config = dict(
    num_hidden_layers=14,
    experts_per_token=1,
    d_expert=352,
    router_score='sigmoid',
    normalize_top_k=False,
    num_attention_heads=3,
    head_dim=32,
    vocab_size=8192,
    norm_place='pre',
    norm_eps=1e-06,
    lr_head=0.0165,
    max_grad_norm=2.0,
    warmup_steps=200,
    doc_mask=True,
    max_steps=4652,
)
Below are experts of layer 5 (counted from 0) of a mixture-of-experts language model. Rows are named router (the router's row for the expert), up (a neuron's input weights, with its number), down (a neuron's output weights, with its number) and show model dimensions 0-95. Each number is 500 + 40 x the weight over its row's rms, rounded and kept within 0 to 999. Numbers have three digits each.
Before each expert's rows: a language model's description of what the expert responds to; "comes before" lists some tokens at least twice as common just after its tokens as in all text. This comes from a sample of Wikipedia text that the model never trained on. Tokens count by the router's weight.

# expert 0
Word-final suffix pieces closing names and plurals, especially sports team names in stat tables, like Sharks, Tigers, kilometers, Foley's.
comes before: " |", " (", ",", "on", "en", "ki"
router:483478538474473527504499527550530462502553504498529395479470476506552522506547493479466536470580526486508502581417510412413511493433552576461540552421514481475524503441540474443462548523544492466459505494500540538477442477479540512495463466479492528476559508497510400501560500559508538503
up1:526523465521434519514379576447543554508506415502517549443558529468514494554455525526478555482520497513548510470477457538492483575494467555520422478464481458535511477509488473447523460467543506515516561427459547555574495486456471470523512414508529536502568493564489530472531473479529493517
down1:502546553523438489497584485459454486512495496503574533605472506498517487499554506463454512481550571473494564568544504481443493447500531461419430510502564560515572463502474497488440543510418510498520490516472496507406512503534542433497488518481526511493451519432463453470473537525565470524
up2:520502481495507495515517571464521392429475509586471576453457474493495508481546552415508484518478476528496521498539467490519447520589493516521560567544520464487535506535448487501565436496511487484493485445511550533479480457500511540503490534414497555481569545557562463532507540427472570520
down2:467440511535534469588532487525431527499544510430471474503510513515581517493511479560502464506486555497499519471473446492551555433433481524499485564511552587530528488542548483486465530495473572555536537551514437448498533519465484405461485467522448494448468446451414536501537461498528496458
up3:548510531486511525545477479576485545480533525507481536523522491496502517476545538543545484546435511549457512413560503483543519534577489504533440473500527515452500533468505551493428471563472557533517531424454482470531492502418460454446495464536515413527443535422457492527469531478389481515
down3:539509498480470475489496479452585479509529503464587469520565542497505535597543408563515510431568435485474527540526473533414480440470510414462537469438497478481502450478498508539488486506451495514480559505550505543510399504546495509515531506489479564522540518550537532432486479521498501454
up4:435519537470475530509545527499480451474509530524547560449471433413437493522522549499526396438554519549463498461499505563473483473531562499527470491470528486438504408474469525593497538522520518455505553480505524542395445470415486505516489503520511563549472535473502498456531526500491480480
down4:512515475589487500424428485488437515509576643483514540500524515583550490539532528519488566510535525447469503439506490491559545492484504507462516520531462517458473421505512475421482454478490518515512430495462545530568551483504462485474446462462446464469525503517563511528532534510510549462
up5:541507473462582463438521522547527574575478505477479492445489425498475437421495456462489499520462394499528545470563465424466524489498501437523483437469480495580445485486463503567437479488523504522487544496513432513559524444514542553540459518513568458467509483474517550476488487493461505491
down5:455542502418492539448503525481526420514536476537526519544532515585521525513507485523513533470507507447465512416493484486421569528508523457533478533480509435466468579497507532530528500530420477481530382515464462436428489486503540506464419472431474496550502550556548487521478466504551510508
up6:442467470529587496469530429519477487497484440459516495518533513573518494486527538577491417465474455549523479492484460538557458610398465499535455502524512523452524562546501444494439473461524513518447432564499498474503510476536543487482551520492447487499496534496494439540571449476508478550
down6:530565468473491519481493570514547469428494521526530520540448500480504462554479457510487493488487524485543524466485517458493624499462499497471519449452464461483527461426505544455479500549438547449470602491439506489484478576474458492578489593518514478500540454554455547495472550486488545574
up7:504502465505535498523503530528510472496541459549537515411453393465483530493514548549538440445487493504550530526557479530500510515533566427461455477557491549522562537532465469511440599528442487484580504481485537496474487542549474473473544484510447525538460503522493475433457575420488552479
down7:553498533499440530455526472496468472448530508484574541536546562518484470557418451526477492433485557548505490495476412460520506481422492540478534499552509517566493505498535441497489455510581488496494417544501440523495542477461444519499451486484575494497511471496468585495547444591458489466
up8:432502552562563511517457520500482492486434523483504515502519497564493527520511607473516559435537540528471497448470497498505389495524436505465469473506496537455471558559481525467460460493513509557547482464517363527472429470489569483509481455443566463495502516434516491484488506464504465471
down8:569535471484497492496557523534444463497560486514520466497469500500526415455544413602501453559530422437503468506538555543479452454507486574487532541475564508556496497485489520491478464501497499511442494536518482459523563506402488455509533593523467567510523530519510479550458453477515530448
up9:461526539560506505543421555556484490432478455502512521509499453491411456489603533420583462440538458513502508454529527600519461530504432494484478482515501514449448473478442545513568438438466496516485496513550460514523534415476528495486514536517494478532485480473485528461488540449462464479
down9:502522464496517437535498499437544460566596577546596444462455574543581488571482445528459495541520513493523483521581504461520499420543503561487501527489510504538580458494512494553499482475500527480527496491471521522496482513495430516479442509512471410450474574525505460480511466473522505464
up10:508585476480459528438509475492478540503500509476463533478533481506490481478530516539511421464466453437509536423502526528569495525499474532580520447416493557538461504566500558528552535481512476488434525558550484427554548467569485471422531569454434498482483525493473512425449521503514524457
down10:475500513555471448489440536549521449530496479547515454487498548543434487585489430464560500457525577510516534536473490464452548492577507487455493534518432510460567478517487568455420450465549499493541466503419513531505503548508517538519474485486572450517441465524496470469529469401506546483
up11:495505498543459506461498561514441502524480508547601497548490507521388536457498534545533529535464513503518558472505519505476555479565456501542567549407456492458468453435542454411521568523539515495426491554510517483548497465473408497518473489530492571530464535530523517531474528528515470496
down11:495479532484510514557462450480484452510513567507421525506524508448541492587541474500421464491535458458541438474532571523514485567525526481524487429575486464519527473471462563510474510489530476590529469542541575473481454481488572542458470467484472415435520463483448520441552461494521512513
up12:422497482469510486467481564463445549478486536550495495430474482511460445462521515447508442572527488486537554477540506572460475503549525463563450500462472575488521515564441422516453466433490508526522561446513527502500512462469574474441486587499474502536598546506478525502468453502517532492
down12:534551512538540503496513501448513422536523549485551457463459520467491525513551456529562481409441523475471521466520467476549546435442474457496505563496533500450512519493481499509589515454477536465569507502443490441466525557489476435499437442473521450463462454495507514541567575451521584496
up13:519536545460510566533480552505508459564476520539506501471447538427517521495544486460430501492473507561503446480520484583452490571534497467500538506438500522562467526577469605474466521519517510486432449520556495559492480473448470499526519536482463500479409510463553554490499411506462456441
down13:514436504524494437579430525487487470439542574497525532529531463551508481520487558510495470523527510473510485506507551486492450469524456582475450493533475481460492418404487442502557453491519505594439553462479477458497499491498554517420474444528547576493558480523492488457490518409476499486
up14:425547505499524498500578457531519491435475547513467521498480537507475501483509518483511490483537514544471547436547497510529509474498448504486499566619493605583565492461582516434559480482442523499523473555533496537490556518475448480489508487500522455476474524529565559421555509492467424490
down14:524451516496507545543537477526511516543587478491538515457477377499444552415552546419464486450508567503492471536479496473471529474533521563573495471409557518519477535485434525514597486444535554492477468468520503480508467578530476447537489476491490510510529543464467455476484494504549498509
up15:438584446518499470547484452506528458542476472463530579448511455473462443490495507516456456452459533516491575441418491465510479569522452414547550477590460508468519494470547589530503438516491500533516540521508473539460523562534548489515529517499488449533472531585519533515492487476479523536
down15:516391488497445499442476484442531535497460572536528390586492513467484507433422562502554603509475426535496483556506524468533510469454551503424535502445495477535461449467480505500470533518529496465448517508574520497516503475440533472474491456521502522514553544459477489480537509492506531519
up16:499531563557478518461529533479503488511450483505447504491524499503509464470552508489483541552517457498411524446510399508473517496500485503513535481461494476499496479510481433495506473574465567584523465434512498536445481493541464422584474538580474473504502455537389506572486581531453541536
down16:484515476455566529475484443425549559460529468537591503479500485459544474502508489538511511522536522468557548530538446473465502535481562474416487507553560523437494519498479531546449462484429478485522458437500440474555512492481609518520511528466478488455399526484510501529509434463428513533
up17:450477531499500447523513515430493541522488466470558530489507477535465492515529436580570532590508406462544503463549459515513487516577405463454469530450502464548480499522482463547469452496517425557456449500545446495548568500433477494510444484514505481501556464496471558470482571501509514519
down17:435516510534493487516536500455545543507482500523437475534451561466518492528539535448470453470479545544518472471496530565436529492484579472613462536570567494483552466516484520499540524508491496464584506488467462494491486479555537510496468539539459484457441527535526471513505397553452448399
up18:546506483393555531489537521476496514461426522519511554505501447485524506534534457532453491457469499526493495483465514520543573455537475497500453510493472488477523473461478428464522582477530425538546518491492446508454432480519523505548522600468550455532579540528441581499477525536397488504
down18:576424536468522520445479490512632490485536440491486565465475488481472494526572547498536548484482519494539515503509461562544472492445476518495458500548546564475436527616486508466527517559508529483471466465502521490528545515423417518473495448496524491463498465511558528487508487437566501450
up19:514583516440457434492500394499500554535429503497488465490569478400489489499499516564506452471532444544520478587526460501547517457554513440559417543479471479530475502533474468495535505503563455511505471484462439571514461518460498548525503539581524456522537524485472541478477470500499512543
down19:464522580480420546450489601401463484522502510489423485513458507522553588553475555522510526524524535526529546468503508542474439521482475549488488460508495481485484481500478508501571483534462462478514440491530541543498520480548466512454432447484502548471470448479592565478469552481491511416
up20:459506474534496533567469504459521488474410518478488471502516557530514568510467413553556559471537534450480517554457561463524491458524488525489490517551509502523562568485466483507517432434480517460540549543462515502544524494531533578404428499560505493487446479516514541457432433549483526460
down20:542531506572468472541459493498483522513453546481458549497482515413482549394484492513483430518455466455482527504435442504547497485573474450552443475562502478539488519540466502513576441544516418525538443465480504433433520493458432517464521478585515547475441504485494475488465509502537482500
up21:448475473512505498536515490561536515458503475509430562469461454471425481538543531456482497529463523498525503448525497550555539517429459466570481511526447449495479545508543509543508538463488482482472495392494436483485546448561461452474516544485388483487514482534466548613477515571508524496
down21:536520507442532455467454507423536454438527504518506486492471508460549485472473445519560453491451498580496518536543550419496480544494478533467486504478519580458465467518490488493456543526435466505497495590538473506463432554435461491558459466503572463442502541507452497419534439448439479503
up22:449422495522486489571480507518459570506498515482489580547517462449422514507499548467545522504504486564517477523570526466526535474429528508446458479474509514481509541485506472522493460453487547508479511438533405473473521535522430537446483530510497606559491557539508409535415445479481482516
down22:501525510439546517443567442497508439503523531470489500468559584507578497534515418564494477547450516456497465553441549491537503476540507461458565516505470484476441501490462471495451478534537512521493495619472543519497491395529466482544558506546531432563515562464472502466477513507476528495

# expert 21
Equals signs in wiki section headings like ===England youth===, plus word-initial fragments such as Go(ffin), Tab(le), art, out.
comes before: "=", ":", " of", " career", "under", " reference"
router:437561545489515540556573497524532460525511512447503432450475468534546535417504462508520533431464503493500520540462459456454457476523470525466513445486567528543532458467524538484477517490571485461485462477470534506448456478471486537474611562527476499542519597531471469521556481548432531546
up6:496532512475477465456470540543523465464471508508568484410515499459491507475567499511482559485418431477478497514457543496490501561488464581521501515461484472485548517507466473536526509376480487526440421501533451470472552434469522475473534487452465437468439542435448469525537424477495485439
down6:452448454515573514427468512624514505448532501491534508550528540490474507385547543453498495539498450546480503487491468465469553535540523504476474516547452455486516499540567470435535539525516504461546439539520550499494484561495521567556478460560466477447517498531513477565505482554515566472
up7:454480494381607498518534548559557472491465541554474517472509551534557525511418482464472470538509568466543520476491490561514526461512513460530528524427486499510441524528503473483489444501532603508503460450432524496515523505574488516480524478534571487554520531470556470531492473517509440558
down7:479492458494513437521485482489485494450485546465509424478470505456463477464446462533458461578376509474484470549542525508492460470555490457408487550528462494492467470484505449471451451433473504445432482579501440480478504389443454499505447485497521474517508510529556479535458480507559512533
up8:477521530438498492460572495499462481523541566551508536544516534555449435549491476537515456530517567521510584519515475481503450444521445540460501497500432548479596559496477548465475509460555527533574504435460541500546540477550546445482521508537532490542463517462572431528508564482464485518
down8:497547439526492531491513496547535540444501542423484474497518480438553430493433513531477473482497533511527502553532464518556465500452486473518548515503445454548467489485515487504445560468546500415534516520528407477489463548581429416500521482562577520417530486471505539510469549458513543452
up9:480556529479495533518444445497519497547494511513473428520487492512506436474467518463528440438468428511573532471525528485478476496502502505538452463505465483517527491511504505547551621564535469494483480539555510478411400487552474541568420462473483504531504413577471522472467432474505493482
down9:558464544444529460452504564485521461507505481556482485496419442552505466537450522494501550422499523399534450491414521495479450511552504504531458451494530466498513499485516577462527404473481502492527464429497581485528522492529463494538588495502478501442503515463539509483535524406465527472
up10:471480468394503497559545514508533548445447480537437485525547553555455416519554480456398498454546487486478519465528477462511507437479519457535487536447504531521468489530501464515457491487430513479500483457500469522485502482543522550448487542415486493450523530515535514475472531559563491619
down10:490456480497512517456473492404497430482435492506485481478531501491547530486469463504527479550513491504506564533515564465419509515528421477541596499579434529529559537517605480518469469589498534499472526514499527457525610431496509505555489503504553466563529521494497527497504492555464524469
up11:433428555493556462512485459447603558512472459463468500448437448534465487491463530462518541545547545472451415513494560520509558477513501465410522510535473499539511472506529529492462559484476507594486506577511491457458488505488450524441548533429525472516518557489502465547483545490458528489
down11:521483499463537499454494530559519522542544460473557547499559487492498472488494464518487481539398543525416497419531570488504452496468488460506477480464548454500537431468497483494547482491511503511494538535520499522438498536503520408478450622464555550607498498466522471515540456548425507501
up12:458517463502475497487534507559493514549512546528463508499504493536538510533526453450492414499549476543558455478500535520529555512550448472588560535435433507554557445481466565525587473455539515488547495474519515516515408488422585552519494502504491565477526491525458549508572478471528450491
down12:531492472438495491490450501506538557499520473441495489498395466562487403502473424458494483447503467538555398487435498473487493502458499479502394432509522472446443486531504533463510469473471474436483512479547424472487469478489418509476463498444488497565532472565508464475478486532528452514
up13:461490437526459541531520511474468563503514459482404515569478527448476465470520466475567473525512414503471515493464458497530542425534520490576529501471491508440486543474557502474492469592563532419511500512493508442451491465413531513467513438531457455464535469527403500485533492520515465548
down13:511485542379412540519559542476501542508566516570523510498514525502534472570556494487526574450484571512531500492515525547552500511516528582601497539534494487510462548545454519505486494573530475533493478419524467553496531522463509449466505486478530517473509536523539512514494610530535511532
up14:479501535402468519483542526470487550498467600447568560455463498504540515549510546496516484449480513427516470531514478481488557475566586512472520551463479558477487428501523421458533517472451511567541488470528554534492453522410531495506452495467471554507540480523543540472471546486484439540
down14:571536472560562467530443438543513529537542524508582438461513534459534482536468384539434468577549490543512509605448479473513440522500520552526466478491512457447473480536482507549514485528511509502483493537481554497529485435539528491515467527462509514478511466462492487560546468578566478494
up15:522517547535542531518567487478544459522505577462486495540515492503553504541427530465489529521427581511468552538549543492496546500528517487403488465524511534499526519482523560499495542557567592582548503528475543481502473525573495502519590466488507531568508454522530564519451525548530547455
down15:454549406510464501455484539466477427518486481529536509490501522437484524485449515490483490506453551430455439500530496526507462434451481544471541507492536529479438416534477481527522483395478508514429440539514523533518512482495496495527565544463540526484551501464543549445417447393496473515
up16:545529472445573491565578529517524491475591476594479402466500507483511509429515545555473499506501459451527528498497482535520614471499477543483561499504519515493540525524521524474525434459448485463503519502474439584542477457482526485530535554506401487463503526506532499474537484443531537532
down16:509478505500478485514553453480497527430486498471490477517489485403487473477498576430524501530453499571536471428485497517462548463478465423545496507478496459498584459487469409467440497465412477462379469544441519495545514445477461475516457436468478493533522541468498463494506475530463563483
up17:575508531448544532528450514475504446515469472441442501475483524427495539506495498522574518580476515562551483534487473468513473449533584542539533452552512438539445547510565472494471455490526585503458456511507454481514526518538546501523494435567501475511479478517466502467544447589461540424
down17:478488501505490467452503536540471481473456517493544471505457512497532435523408521540497473469497495459543567449556491510431480511548503462435560524436519491495397501528523524458503548455509481524507406524524457590495484493415514475512499506483493506417432572536573537505528468498586496474
up18:465451464456440491506503536473471505488466514511442498464497526502473470457543489480450507544499483531453433473514536540481495511452526416487434561508497482482516556519510439484504486474494438480553460531422496509422522469510573495551512446553580440467592519556495498597448423522498562492
down18:485544485502447548519539601529472474446526527502486484488522535556486553498495449473515454438513412485432601502495485519468538540486481581504550597526503506506530503501486463527528491574493523502527514459557506533482605439493478544578502540537542559498535517504498513445509545480557523455
up19:494493506435527445522484498466505560502519434502533486471484507466480438495556499504547583525501477536529386476460465513503567473559478519409504518493459475501571507481481484462523456482473454486494506550458514556514506500431524470515498479499368425476522543553535505514432547498557558554
down19:520527477506468537510500485543544479466555524578515501460526503491553463505512462470527460542514481598562556387565484579530477546474492504509565459482503440500554474490506460564547501530442491475492504527491521565460567474599582500526529546475539523500538566483457520531511471556509514491
up20:522493494576567538462449437521522450434494488457465463491531480465551522568469486453505483479529461470423489495500506499458506429474553558573483529514514413459471441457558421521488448501508557449443486453477510453477511550528499492505466514487482477524448495458467537452447510587572457516
down20:442480511464484474442537478474467431497459540599522514528475527454511520499454534549492517606542537490546437541526559518545448474492510526433579507489517547466445478565495522531494556523533568574493479512494451538501530538449538464483465502501507481446536578469570491459518471538494502570
up21:459481464487500548570475558487458602502518523453464507509497531487468519456500526512512499490451517491492537548561582539453463465494495484493562495418507523464518500479613469500502539441459494555587427535497503454446527464529477552445522457466571400477484523459538491542502493502549523499
down21:502487451517499485487563546447449492434507494536477537493580548551505514523524466483551506450376539502482506467470494493458440559514537557530543485517454461467573456550475451453513564550555478523527544516509565448514492453441523486528493457474529542486530482525488491501428469536521526390
up22:522482514487474550495441531470540550463549549488526479527543485474496627514439459514476489528515523587567482496476494567529484530644453577507421498470517536513502476492496454558493548511501517509538493457518439493514478563499475550486509601476481503505452493524486537486455527547509515458
down22:471490512524454395476450503482569507485432472551460535479574544530469543503500575488546545538472529518488550510516520491558470536444431489491504472587481568488446468560474548464532479538500465603506543493491525523530445514581524521459481471552513551475542519509545479498496465527478500580
up23:567583433496598497519554488563579503477427523512505447514431553594493444521509464494470507459541490496509476481495517457587539551500526498520478461494489531545462489492530497557497594493472536470462510492554520533428443452495470576506492542481490542476551536522522524475480540482495448530
down23:556451452534514530487479540374509496425505476458529433573460484554521490488518464535509493488472530457576475523487560519486512503579500457510535405443488509440528518471520485429475473525456485504442504439497493514452497441573527426489504604527490489520453465525531497473476506455508502517
up24:469545515516545502509525568566510475538511571492513578514603527505543469555465525553512549413521488467540530491518502570540458560539499548515450568512486496511521539525487520563581522553539510487426466517460592534475486493576512490562469442502471522555518548485508456489514544509499471500
down24:443546511483517495534480558538517474497549548534512450506456500538489496514435453483471537526512480458496475548543448554539478474562500600481520519515469533548471488491507540482562536469478495477494489513502627462496569486526466474532536519552520443420487451409541509514535613520507526568
up25:526511531444527516525531516476526553534503557480538539527526512547477417523527558550545533545577566503517482531486500497446411570446444448448473516463383457476498458479473453520471473501521471573454490457509484507464540485492514595467524549525516534456488544470546519443520455506531528540
down25:440426471480468467521418487539468468458515492409435529418486411511491542498508493549532467526476526477519549487494420460490494505516454502544521438505575430424527476444547441532533548443540452529521474524534461494484545508481419467486441461507541464493467464489470492510512475528502505434
up26:524440513487471484517536538584467496513441534540444540461465562439487508470488604548480452487494535489461502557484475456517520519521545500555606476519516502488509416562551497472542492450482551504500451461518566567526439464474596523544474538459479545458504505518523544484509501486478559546
down26:560520455472539517627508390522484538527506529439511497493479515457543518498478513558499529531511492581470477501432518479509547515497477514544508481457524537455571495548451441477493458492456523486499529498509557549502526486493493503472474539533485416506466482412564454562543506554557578449
up27:478456480536579503481455531418462554535509449615533504466474505466544414536476484534496480461483424500482536496451474450537523480514541556497494534546532557491470487464518567499450581482489499576533517533556479510445493540520462429472469464484505531564483511520554429573502489512469520530
down27:581428504507504566456610516524472476463534561508530566539544543481501513513581481571478505474446498508537562442561576469515519504498532466506539480499440525470493462465517535510504434554501542521480506483468486472525537529543538473528511564468471563474526510503518476625541555499465511513

# expert 57
Titles and institution nouns in biographies, such as University, School, Governor, Secretary, president, member, Department, King.
comes before: " of", ",", "s", " and", " in", " for"
router:406496505555524520483558443496519514483478526518523448496473442506517521439480495535497494479441497435510492555515455465438508398499521565487496559401549490510569504498513503447479592480508530503470493483491492536501467500466499483474526539604549563495528528553402516457574464514487534515
up1:509562526505512522533554450531490589471519451516502539513444519502463499560457508485484498475431545568512456489510495477526462526442491540458472540559461443474453487522534509448549456482453538464448467449450506510507447448499481469517474528583561543539423493473477414477504517545382528517
down1:558491546465494508512481540477482468487514497504517539454527439592512541474424588546453511492475435457400442478469454522555463492548457482503554468447482415553471500465498465530489550458505497487530516549419463478487500533425482489533443554532443496478572471522469547484471524508557488495
up2:562496480530550521567483464513511532594408470515524523505513477452539475521431560499484486387488430500451472488493515516553466533478485465456555433507499550435526450530466544421518516483546520438453513446539511494476494418445449443553501501475538503523522541487521525509505567534522514488
down2:447476479497546488533417490538522560574491473529493445510541532547526472438515440450398565515512489476495516491486529503527494494479562509509514427477603491527496528455527479464525558532446445434513525446439492497467540503499491511606493523432517484467525490569494513532573556512465469470
up3:515547583500536436477463527593523521522530557539458459509540495449503490495498509538536461473533512513426492499500457472503456494468601489478480473581470508490503542526570553450418475518516521477499560492540470483467496446522487500530392502518502482553462534495433484428556421533453504466
down3:456550522463447502464491468493499529518615501513462526467560503495435531500497451490479491473481441526485529447470536471541469456592531557398512534527505503596521510483472440521431417456477492548531481479538562503447538480479506558536454531490492458568524438487538487552499487523449481500
up4:533529557478544458540553518522517541468504465564472435554455459564505410468607503554525456550496489451473500468567545430416560494509537489512448462509510565484536484420525489426490420523523462517516467412528530445536473459516522511527485455524494530532497529489532492501493500491498515500
down4:516517502496493507501459589484537436444568528516560558478524564462518548535463489542562545476435522511527441462509538515447481543485405518562486427389493465525527476476502467498512576583478523522463492537432586458503481482476500548501506530461481485512535512558546519500494540475486470501
up5:535538483480461502548525510537491442489453468506455526479432445495458523551568526437512447505542466487498509451485482491530550488507449520539507480504510443504483491522616476536577563518544554478470492499577552508382471497487551541587446485497500555554490506472458430510482524499516467558
down5:504515485459515480514550481488511578452493482508453529494570483499498528549540557511513483502507501448552522572453425522449447494451511487556558517549492546470504635514562430527492508501435496539498506567469432475562451518530481443478507516440433465509513557511503538525489517575562508480
up6:521482516482497506455469519542508579479467585518465488499519511384500469442483513477531434433577433537549450501466560487450559506513527460483420463491539548494524534506492465473484513513464478549507473566527539464465509547459445489449510505483459535432546513611524538456522489524472538463
down6:530485484511475515495530439519537472573529478519486510439552473538463468527514504594467539523469458519464519523549498457447499542488492511528587452516408446499466545556567566489506495554535570565510561501477475519495501500492453499440431464453512478541411478425555540488464436490502468516
up7:480484537440482540470508445446467536560499473503468534496484527493495492468495503464495591567561523530533532395492494549473506491497487543509416449530501427490504497449379510504573523462520556495553461475478483547546380442484507550528476465549492494478531493455486464450511497471532472489
down7:512494545488469576466475531434498497513488579570533531562477504470457483497410524442513488503489568475486509506475573524515563418480467502493451490541486502488450469531470481514575526462461469455536524546477528447491517506501556558476465444463475473438400539604501507525505427482500523476
up8:449476517545547572485532458543479483506537485528555493520527543540508458532451530519493443468547463545549489438487505498488513518497459500450500511537459551455503497470485543431448482446481487592511560483521555586502502430525636465491531539515537437448509549457532489505495431504487443547
down8:530428487503489481485532495471526510486490530457532496504472528428466547424512441502502540476445592534434465510438523541467543464467384498532530547510511466492522467486430512511588503470398513466456448510530523479472544585545471452479456498508515538522497496472506513498478559482569567533
up9:497509483542567530498513496501552407509547551517511481527518591559462579544529491434527450538516416481483536419521426531470482474480554482508530504563564528513461563437553442466514532523487496502454492510511572467514435516492510508531478490507466468493476504427416517476493479548456446522
down9:530455505504496458494507473491447553493406531448523441485453544517551470526498516533495475565472534511491466551496547474530459505466451443518475474591492521434463554453555526557432496488464392446494460544520474463441447441531543570510487492540547498498493490567518414487462522492506511462
up10:533591499506516468467507478483521613475529489498426543449499492506482467483509507488556541482445484414499528542517494506552522466427422504491572474493529514513445443475463468572419453430523475511491493448495503517536462403479439487471468491454509476477522514466468577488557562513542493524
down10:444532518481537504464489527502451559542539537525533493432592523524492440490498497456553503483531524458462461509463448490484566503496469540515550542568477490562504434517533488526469487519528478542500448518545434499440454545461462486535486525469509460549515555538590599574510469582488562505
up11:446495517427542581504528485480505487478535487532443460478469522487569499477462459402464487533486496556428520490550531481491528584444454515461462511548520464536506535447481492504463455485501489510546393491447482550493531526607482485523539506517459471599465458503535557491427503500468495502
down11:515509507514573481458485435533499584518530482508527531490556467568502475500510442507486566503533517478475559589509497573502494493536412577456501432490500483513503527429532486469502481407411445556463491521547463505524539491495581500467521439474497458530470443560468467468474513496498567512
up12:489453497524530438569529473556517503556556489527511517512500479432539548554466462459526416452522515472469484487463533496528490563513473455526551476463408554559486513522474495386513425536527478515469498468491463522490486464579533527519479538497478596515410504476538416471484530505530524512
down12:532512507499521461486443475464515476431456510422562486510427541485467507521585576481557546504471437472561557454467465552426457504479518441549497567552498445489518542481491532471533545490495475499550531436551510471495483479537501458422554518466509489524511562507537514516497399446471473523
up13:478460544601501555530427504428499446537519449469477562518500488497497544503452486492498600455471494476594473510481443489419509482535484469535537474562529472476452539543503493527436501560517458511534481453560562432508509496485504436512475475492532562447495556499534477533500493408495505541
down13:440454521522495454576488516480491515552536488538524470489495506545452430478518416523478527512453534499494496571518497449398508477472455503459501497479479537532494499523539505435507544507493470480495596515504515460451474597452571500501541519581525390521481514442431564522563510489537492515
up14:502526456565566425451518437502473581483491514498507522475474511469532497491534514466445558590497507502478471502531517498504482487537531540504423482447487569515489516459499542542552455433499494416425552456399525493494437457493538493469536501555499493473522518437517494543527578514410468509
down14:512469449565488517542528480493524433418515472495529503505509497525519448567473458555457459436515485483588490508587449524484431570459477471519508516491478483461518495516563463559494486484511494517454528483422507444498525572505564534389536570437533493540530475451500553535524495455526462500
up15:515508564403477524527453510509497558490530519471486498429478515440454516513460497411470539517489551444574477523550465527435519457560485438447502544479503465508507461463491507516596480460523513541546508472460413518498513398473489487582506501473515538569500513570498568474544498479505500527
down15:520471556486420484517484474500482499517461479417471536500446518464456481391413535507578557506540447473464454511583522550502592553506479497491478543512528498497520543509582500547485503497526503473499484518495490495450474497470514530479465439450440489488397513453583484483527466479570481521
up16:530543500493504517530458474529528511508458509465502522469511473470513456522525453497531519543509486420509557598571515482485437503484565460553377420577480414438564503497537547537540535453512500449470539429545500496489487457453527500455457538504553443508497489537483490476488430542505501471
down16:473469504512492464545435525530447534568438502555518483552554467548562517455520528519522490506511480577488469537450535515445519564473491469529583493480573508526609520488504458538543495444505478510476467590531533555491505499526471520455495494569460512585547534482487511472533518439560546443
up17:512471518515450447455507506371502498470492505488514524567499513540462590497471426466462539536481508525467539490462474522496462529458490510491531504471527573457546497480517433505516471586510457470492581527504593514419485597455509526459541492458528470528466553440450502503533480473533557512
down17:462534492543551543517525461523519445453544428481446509480547473451541465481450516447452517575519474585524488439544514504505471491526528509464472486523493599556559484543453498508490499509605465475485526479538506470468532554555507518538482517445547543425506529486457454521474436476514583435
up18:553479467385550593506528493497507575483512446525533549496513485418489511516511502501542443499438472524513447479465482521529430485587534493519469500481468522540469508528434478503442459567496466442448514527480503519476461490500490448510534439501540401520489591478504525553539535533512441460
down18:435509420477534480437459563554494493497561485434492471431556520510430499476485426511448494503519513489523528538493525411525496482493524480427475488512485535516511462477495480454582506452406462465410506523528497594455470475423459502533519494499485461477481505562498523566472477531512555547
up19:533499503512452480525481594467459491507504508489433496469460500496537491531527507562465509530527512511549490468543474476523478564472555526554513538419541409510435456509534514467469574476492545502446516555480520467544552477532484530426597400510474484520525504491499371476467450467508517503
down19:577504465459530477497488453530510515516448519506482534500524466527521414458486470489458421511522565413458489438452540478496537450567585464444448530527564526443503537486480516535516491455485480596555516542504513522499457491469501474537500462558511517560411450415463528503508475534509486543
up20:501479480530543522505497488545470449438527497469413532459440487487555555557501481486517482491494502506538448478550493528551481449491433497510494512435565480476519526499491472441629420568549459493505439434464521468479488517523484602547536498518498584495473482494540529450456524482432517471
down20:478452547516496517490530548522479505513535457467513508441506473571544530537467526493485479496534449475499489490507477493480531414546535568537457431594473556585442488475458404526483499497446534490492515569432507501525506481462495531543487530450505559434511465538583441523557456545490505424
up21:496456465410475447425500405525533488578440466439505485548461481515466509544481487592504553522599498489477490545467498582511452492508533519411516433491553516556434478496528469474502431441531510509455481486499590489503484531465543520539479534452532481524531493495509514487506502491491553492
down21:446540459475469508516497454476475470523412492504458494521508463455505550468456522569508499546571450501465477528466476560546480510555497420470510500538527549559413490498564528423513436448502586544487492533477512446479501545525536513510533539441492537536605458505463444515451520490539446491
up22:521521503463482507503487414462475585571398497515445474511500549477534515513482480434534466533551481481503496491456502381469563460517500452525492499559463515484570515438564488525519504552548537449563499494527553581425465486510536517483479444508434545523515495446463479453488494487476535526
down22:515541575507513543518481507552500560526420498499537517574482609459476486460464486427535474458524504546529506486473436496490554541523420455534517568534456473428484497510448503503510522559573508484516444505443529495504511543562495425557530475478482491464505432490449454506524450471506491420